Below are experts of layer 2 (counted from 0) of a mixture-of-experts language model. Rows are named router (the router's row for the expert), down (a neuron's output weights, with its number) and show model dimensions 0-95. Each number is 128 + 24 x the weight over its row's rms, rounded and kept within 0 to 255.
After each expert's rows: a language model's description of what the expert responds to. This comes from a sample of Wikipedia text that the model never trained on.

# expert 26
router [144 131 138 144 169 186 125 132 137 125 134 117 120 109 125 122 126  85 115  85 104  86 143 168 167 123 128 122 171 120 144 143 111 149  98 178 124 147 108 148 103 102 127 104 118 165 106 127 111 131 127 163 131 111 121 152 135 164 145 134  89  95 133 100 130 114 149  99 123 117 148  81 178 127  85  89 125 106 142  90 140 142 183 137 137 133 145 106 144 118 115 148 130 112  82 107]
down0 [132 154 116 157 125 102  97 114 166 114 174 133 123  92 151 147 152  80  98 127 113 132 120 127 117 127 146 150 116 199 123 154 117 118 188 120  99 103 146 125 149 118 150 142 125 121 155 109 146  85 105 126 138 146 105 104 140 130 103 134 141 132  89 176 107 150 130 106  91 131 152 150 166 171 123 156 138 133 162 140 119 166 117 134 102 109 103 124 117 127 166 160 134  98 151 159]
Letters inside capitalised acronyms and country codes, in squad tables and product names: THA, KRAS, RCA, KSA, SMAWs.

# expert 11
router [183 102 171 127 165 185 135 114 129 128 120 136 154 136  99  95 109 110 115  88 125  90 123 171 147 116 146 126 184 144 147 155 146 165  90 132 129 133 117 125  94 122 141  96 130 151 112 105 132 135  96 150 129 105 131 154 133 161 139 175  97  93 129  90 139 106 144 130 157 116 143  85 160 106  75 119 116 129 140 124 139 137 169 130 136 126 138 115 133 112 109 129 115 110  91 103]
down0 [116 118  80 116 103  98  80 154 149 130 103 167 131 146 118 128 130 103 135 106 127 116 119 111 168  98  87 159 145 120 120 105  81 117 137 155 106 122 151 124 100 172 116 161 125 139 187 112  94 101 146 104 148 125 158 122 137 153 147 145 128 143 158 138 133 121 119 126 127  91 110 171 148 151 100  71 118 106 103  93 119 169 154 139 135 109 111 120 128 119 174 132 127  90 120 146]
Single uppercase letters inside acronyms, codes and abbreviations, often after a parenthesis, quote or another capital (mRNA, hCG, MVV, KTXH).

# expert 19
router [134 151 115 134 127 182 134 110 128 126 124 109  87 120 125 120 114 141 107 119 136 114 120 112 138 128 118 136  93 157 150 160 121 101 143  98 152 112 128 146 137 130 130 129  84  94 125  85 203 129 164 111 128 135 128 191 139 128 141 102 164 128 125  84 134 115 143 108 166 125 122 177 105 135 133 180 127 138 127 165 142  74 138  91 137  97 129 104 148 107 143  77 111 132 116 152]
down0 [152 104 163 113 111 164 133 133 116 122 122 126 103 122 187 160 110  95 121 140 128 109 167 125 129 118 143 149 114 137 131  85 152 148 118 151 129  92 171 137 105 138 105 145 130 129 130 159 147 146 120 113 193 128 143 126 119 167 111  85 151 136 161 157 149 147 129 128  93 116 140  95 130 115  73  99 100  97 178 168 120 136 131 110 143  81 149 147 111 130 105 131 121  91  96 127]
Word-internal pieces like ter, st, ster following a short first syllable, as in translit-er-ation, Lundqvi-st, Lau-ter-brunnen.

# expert 46
router [112 101 175 113 105 110 107 114 180 154 133 138 143 101 166 138 123 195 150 124 145 110 167  94 133 105 143 113 162 137  83 169 144  99  67  92 124 117 125 153 126 167 117 132 135 152 122 166 131 128 113 170 114 107 124 103 163 113 139 141 128  99 128 168 114  94 150 132 125 118 117 164 140  90 132 105 128 136 149 142 135 128  96 115 158 143 112 123 111 134 132 144 113 114 164 100]
down0 [ 72 131 141 124 177 115 144 120 120 101 139 135 115 123 125 112 162 151  88 143  80 146 111 113 172 102 168 120 169 123 120 106 161 155 161 137 103 117 147 116 116 158 133 102  96 148 145 154 102  97 109 143 126 123  91 136 140 140 126 149 149 153 174 108 153 135 146 159 154 147 107 184  97 166 156 118 142 113 140 125 150 117 123 153 120 150 149 122 100  92 118 157 141 115  82 137]
Newlines ending list items or headings, sentence-final periods, the word at after studied or taught, and some year digits.

# expert 29
router [152  87 171 151 101 123 120 124  84 104 131 116 151 112 154 156 117 154 108 120 126 115 107 153 124 115  88 126 176  97 123 150 115 137  89 146 161 144 115 126  93 149 119 109 167 112 122 159 110 128 119 153 175 110 116 150 150  75 150 162 130 140 112 135 130  79 119 144 155 109 109 168  84  81 158 116 121 117 133 129  92 139 119 154 166 126 131  77 143 117 140 125 133 118 126 154]
down0 [118 128 110 100 141  99 166 130 154  58  71  85 127 122 120 171 103 101 122 108 146 136 143 157 101 141 120 139 118 104 127 160 124 109 132 145 139 161 135  79 109 139  94 149 123  94 139 161 115 144 116 139 112 112 120 121 163 119 148 159 106 116 101 135 157 137 137 108 131 150 103 118 120 144 165  98 135  92 148 133  99  88 154 100  92 155 159 121 136 145 129 166 143 116  92  91]
Capitalized first piece of a split proper name, often a surname prefix such as Mc, Mac, De, Le, Pa (McNeill, DeLeo, MacLeay).

# expert 56
router [123 135 119 146 115  89 116 121  91  99 150 125 176 143 102 120 135 129 130 110 154 144 107 135 116 108 171 107  94 123 110 140 129 110 123 119 106 146 160 130 127  96 172 136  85  96 113  98  92 158 126 132 119  97 161 149 149 103 135 128 108 121 144 130 160 136 136 120 129 148 123 151 146 114  80 135  91 129 137 148 129 143 133 151 158 182 161  96 160 159 137  47 122  97 150 160]
down0 [100 132 152 127 132 105  96 158 126  95 131 166 117  90 143 124  93  83 123 115 131 129 134 123 103  77 119 125 152 147  91 144 140 112 135 117  91 142 102 163 138 142 170  86  96 145 121 152 161 126 118 134 102 129  97 132 101 142 133 150 119 114 182 118 136 170 136 136 131 124  46 131 130 176  93 127 149 156 118 137 116 123 150 116 119 142 120 165 168 143 143 110 146  99 112 150]
Capitalised prepositions opening a sentence, paragraph or quoted title: In, On, For, After, By, During, as in On 16 May.

# expert 49
router [160 151 103 112 121 133 107 118 134  97 143 115 139 185 112 138 149  46 161 129 128 138 119 159 138 115 158 160  95 105 131 138  99 118 146 132 114 119 132 121 131 142 122  88  72 133 113 144 101 145 151 120 117 141 128 132 125 154 142 155 115 130 133  59 151  78 127 121  98 151 142 155 148 177 167 141 118 142 112 141 144 167 138 115 149 146 148 118 164 101 135  90 129 148 139 117]
down0 [139  65 122 126  79 147 136 124 130 122 103 149 140 146 113 131 170  94 134 119 127 147  94 122 109 136 154 153 128 138  95 121 104 130 137 116 140 150  92 138 119 125 108 124 184 154 101 151 131 121 124  80 103 124 144 115 126 128  97 100 147 118 128 192 112 111 143 128 136  75 122  93 108 113 101 161 122 168 182  88 175 116  95 125 157 100 143 144 155 144 133 125 128 126 137 103]
Pieces right after a capital initial letter, as in O-ly-mpic, L-ive, W-or-ds, S-ous-a, U-l-ster.

# expert 38
router [164 145 161 122 117 125 190 185 130 159 147 185 134 125 123 117 133 158 138 120 103 146 139  84 128 114 148 141 156 133 118 146 151  95 146 151 154 150 122 138 141 132 132  76 120 109 135  94 178 132 110 136 154 170 153 102 133 125 106 105 128 122 112 130 133  77 130 110 137 113 143 127 164 111 124  91 107 155 106 110 117  94 109 130 132 168 101 111  68 124 134 155 133 158 136 113]
down0 [128  99 101 114 112 139  93 144 165 165 131 125 152 139 131 140 159 121 124 186 130 147 143 143 129 163 126 106 150 101 120 128 100 137 115 105 102 106 109 114 130 119 107 125 142 111 141 134  92 172 115 103 149 104 121 116 130 137 131 136 131 149 116 163 113 182 142  84 130 135  66 160  92 140 106 126  71 138 153  97 126 112 118 103  79 123  86 128 157 164 129 114  74 120 151 127]
Later digits of four-digit years in careers, elections and seasons, such as 2020, 1999–00, 1958, 2018.

# expert 0
router [107 130 152 113  80 185 164 130 145 166 102 113 151 148 163  90 142 141  93 183  84 147 109 139 121 103 146 150 132 158 112 116 141 169 147 104 128 133 110 136 148 103 174 133 101 138 166 153 142 146  89 134  97 121 152 101 129 113 122 145  81 106 122 144 108 135 112 140 138 126 104  80 130 111 130 116 137 129 147 125  88 134 130 100 130 189 119 129 130 149 113 118 165 117 140 142]
down0 [129 126 125 128 113 135 124 159 113  99 115  91 140  40 127 116 175 186 109 124 113 132 187 153 112 141 111 114  89 118 109  97 109 111 104 150 131 155 166 138 160 124 113 148 146 101 138 110 149 107 126 172 162  96 138 156 113 121 159 113 135 128 111 138 107 128 108 135 102 142 130 106 118 124  98 130 145 137  97 106 116 150  94  96 106  99 108 110 135 142 159 119 108  98 118 169]
Line-break tokens ending a sentence, list item or table row, before headings, new paragraphs or entries, e.g. after "voters."

# expert 8
router [140  87 121 112 109 158 127 186  99 168  85 148 134 117 154 152 109 131 155 142 146 118 124  74 117  92 134 140 155 144 110 137 189 100 119 141 116 114 118 154  64 140 115 120 112 161 152 155 146  94 122 160 154 129 115 102 112 120  97 131 141  97 155 117 137 139 140 108 120  92 128 137 131 117 106 143 100 148  91  80 103 117  91 117 153 150 132  97 145 147 134 157 141 137 118 111]
down0 [112 175 177 137 156 128 140  71 109 134  94 145 126 123  94 116 142 134 157 113  98 143  97 159  84 123 146 168 119 116 131 111 134 122 113 153 115 144 139 133 193 120 163 118 103 156 100 141 120 135 127 115 144 120 158 106 122 135 139 117 134  88 128  81 111 112 129 146 149 148 154 147 141 175 105 119 150 164 147 135 199 135 161 133 115 136 128 145 115  90 146 120 107  90 132 136]
Single digits inside long numbers, codes and table figures, such as STS-49, K568, 3,696, 47.54.

# expert 17
router [141 133 103 170 144 105 136 127 103 139 153  95 107 117 115 118 140 152 123 124 140 162 143 158 128 148  95 170 127 139 137 158 123 136  95 100 130 164 127 116 135  95 106 171  90 138 116 161 164  84 119 127  96 122 120  84 129 140 113 113 121 114 139 139 147 129 136 137 106 126 150 112 168 156 134 176 126 114 115  89 125 131  98 185 128 119 155 118 127 111  50  89 101 153 165 124]
down0 [125 126 127 129 110  99  68 145 110 155 160 103 106 164  94 128 108 162 126 153 127 178 114 130  97 138 120 138 114 123 138 101 124 114  97 139  82 113 157 149 118 124  84 126 156 115 141 138 108 110 124 145 115 140 186 126 154 121 134 150 108 106 123 129 145 154 135  78 117 167 103 122 115 156 174 116 105 151 135 119 143 158 146 126 100 150  90 145 168 136 103 154  97  77 137 158]
Middle or ending syllable pieces of names and technical words, especially om (lysosomal, Chrysomelidae, Eskom), plus -ical, -el, -um.

# expert 16
router [140 155 163 149 167 128 120 120 101  89  69 110 115 154 152  96 170 115 137 115 131 157 122 146 146 134 134 151 107 165 128 161 112 143 167  97 155  91  85 139 133 102 104 109  90 142 141 131 120 139 126 145 135 117 107 165 120 154 141 126 107 142 132  97 123  96 116 124 147 158 129  74 153 116 153 152 141 103 129 104 141 139 118  94  93 116 116 100 185 118 136  96 113 168 122 163]
down0 [126 106 146  96 172 117 102 167 134 103 121 111 150 113 101 141 134 131 162 123 106 149 134 138 122 162 106 132  88 148 137 136 114 189  91 127 109 128 140 116 132  98  86 149 111  95 132 143 156 137  77 103 152  95 117 142 144 116 121 118  90 161 133 134 102 137  83 139 132 149 140 132 153 139 104 101 132 128  81 154 127  96 125 160 124  82 116 150 183  75 102 126 116 121 111 136]
Middle syllables of Japanese, African, South and Southeast Asian names and places, such as Na-iro-bi, Na-ka-yama, Ma-aya, Ja-lan.

# expert 14
router [203  96 167 108 158 148 135 134 131 134 125 131 159 145  91 129 124 164 115  97 131 101  98 156 127 127 145 145 188 115 125 126 179 155  97 105 115 145 115 105  97 134 131 107 158 116 121  96 119 141  74 140  92  97 129 159 154 122 133 143  98 105 157 129 163 113 127 136 125 119 139 113 144  90  66 148 138 102 133 127 127 146 147 143 146 129 148 111 124 153 123 136 118 107  81 122]
down0 [103 118 101 159 123 124 122 146 100 112 129 113 110 127 140 168 142 134 112 147 113 139  83 118 131 149 147  93 180 149 172  72 133 136 164 103  97  84 100 126 108 102  88  99 117 126 167 117 106 115 126 167 114 139 123  93 152 134 151  98 149 147 126 131 109 146 107 139 142 148 128 159 151 102 132  96  88 154  79 158 141 123 101 142 119 114 162  99  94 142 108 115  92 148 140 117]
Capital letters or capital pieces starting a word at line or sentence start, often names: Souza, Sulochana, Chief, N/A.

# expert 12
router [162  98 114 113 121 122 125 109 166 108 179 135 132 144 141 148 113  97 128 143 114 166 145 140 156 146 163 129  93 156 150 129 139 136  91 159 108 151 130  85 119 173 117 117 116 110  90  98 127 108 163 114 159 120 124  93 108 101 157 119 143 153 143  72 159 148 136 146 158 120 132  93 121 100  99 175 133 110  90 120 138 157 141 136 145 115 177 139 139 146 117 154 158 138 128 172]
down0 [156 135 159 144 150  92 104 134 146 149 138  96 129 150  88 131 147 135 101 146 136 153  56  96 163 148 133 138 176 146 135 143 123 125 140 120 143 121 112 130  91 141 136 128 116 114 150 145 125  82 138 122 158 110 154 134 120 120  86  73 133 163  77 147  97 125 124 163 129 109 172  98 107 132 115 139 111 117 116  83  95  93 116 124 155  97 107 108 154 129 106 163 142 116 109 131]
Word-initial or mid-word consonant-cluster pieces in split words and names, such as bl, br, gr, qu, cr, e.g. wind-bl-own, br-utally.

# expert 15
router [155 178 118 121 111 103 119 127 141 140 108 113 116 138 119 190 133 194 138 119 150 165 135 136 129 170 111 148 107 122 152  97 138 136 102 140 113 186 138 128 118 111 123 138 157 134 102  98 132 129 115  87 108 103 111 120 119 101  98 164 145 111 153  86 133 147 133 158 120 127 122 132 132 117 134 207 119 113 100 133 133  87 124 150 141 117 175 155 110 103  90 159 136 121 136 142]
down0 [148 117 144 138 153 100 132  70 126 101 162 111 157  89 152 132  92 165 120 136 126 123 115  99 154 127 130 126 117 112 101  80 119  89 128 110 112  87 119 133 150 109 136 106 148 154 142 137 145 109 136 173 136 160 172 116 109 130 134 164 143 127  79 112 127 121 132 155 120 192 134 129 122 170 126 132 132 123 154 140 114 168  94 111 139 105 171  94 126 129 151  89 141 177 118 120]
Pieces beginning with consonants, mostly w, tr, th, that start the second part of compounds and names, such as Habichtswald, screenwriter, Restructuring.

# expert 5
router [137  91 125 142 104 172 129 137 130  91 137 176 142 124 127 140 140 111 122 136 143  94 107 128 113 112 136 111 157  75 102 115 108 143  93 125 141 153  84 126 119  98 139 113 136 110 145 167  78 166 127 104 161 128 117 115 112 148  91 106 132  85 115 165 116  92 154 166 156 135 105 150  93 126 131 105 151 112 111 101 134 171 157 176 129 122 179 114 127 138 116 114 120  91 139 103]
down0 [141 125  85 142 137 153 126  86 134 108 130 136 139 129  95 160 107 121 160 156 144 134 108  72 115 144 138 166 126 153 128 169 151 106 137 114 110  89 155  98 155 153 120 144 157 125  86 116 149 103 137 122 167  97 146 119 118 130 154 120 101 130 120 124 146 118  94  94  86 156 144  86  94  80 143 154 152 128 169 121 125 117 152 131 124 135  89 116 169 135  90  89 117 142 113 154]
Opening piece of a longer word, usually a Latin-style prefix such as re-, co-, pro-, pre-, anti-, dis- (re-election, co-ed, biosynthesis).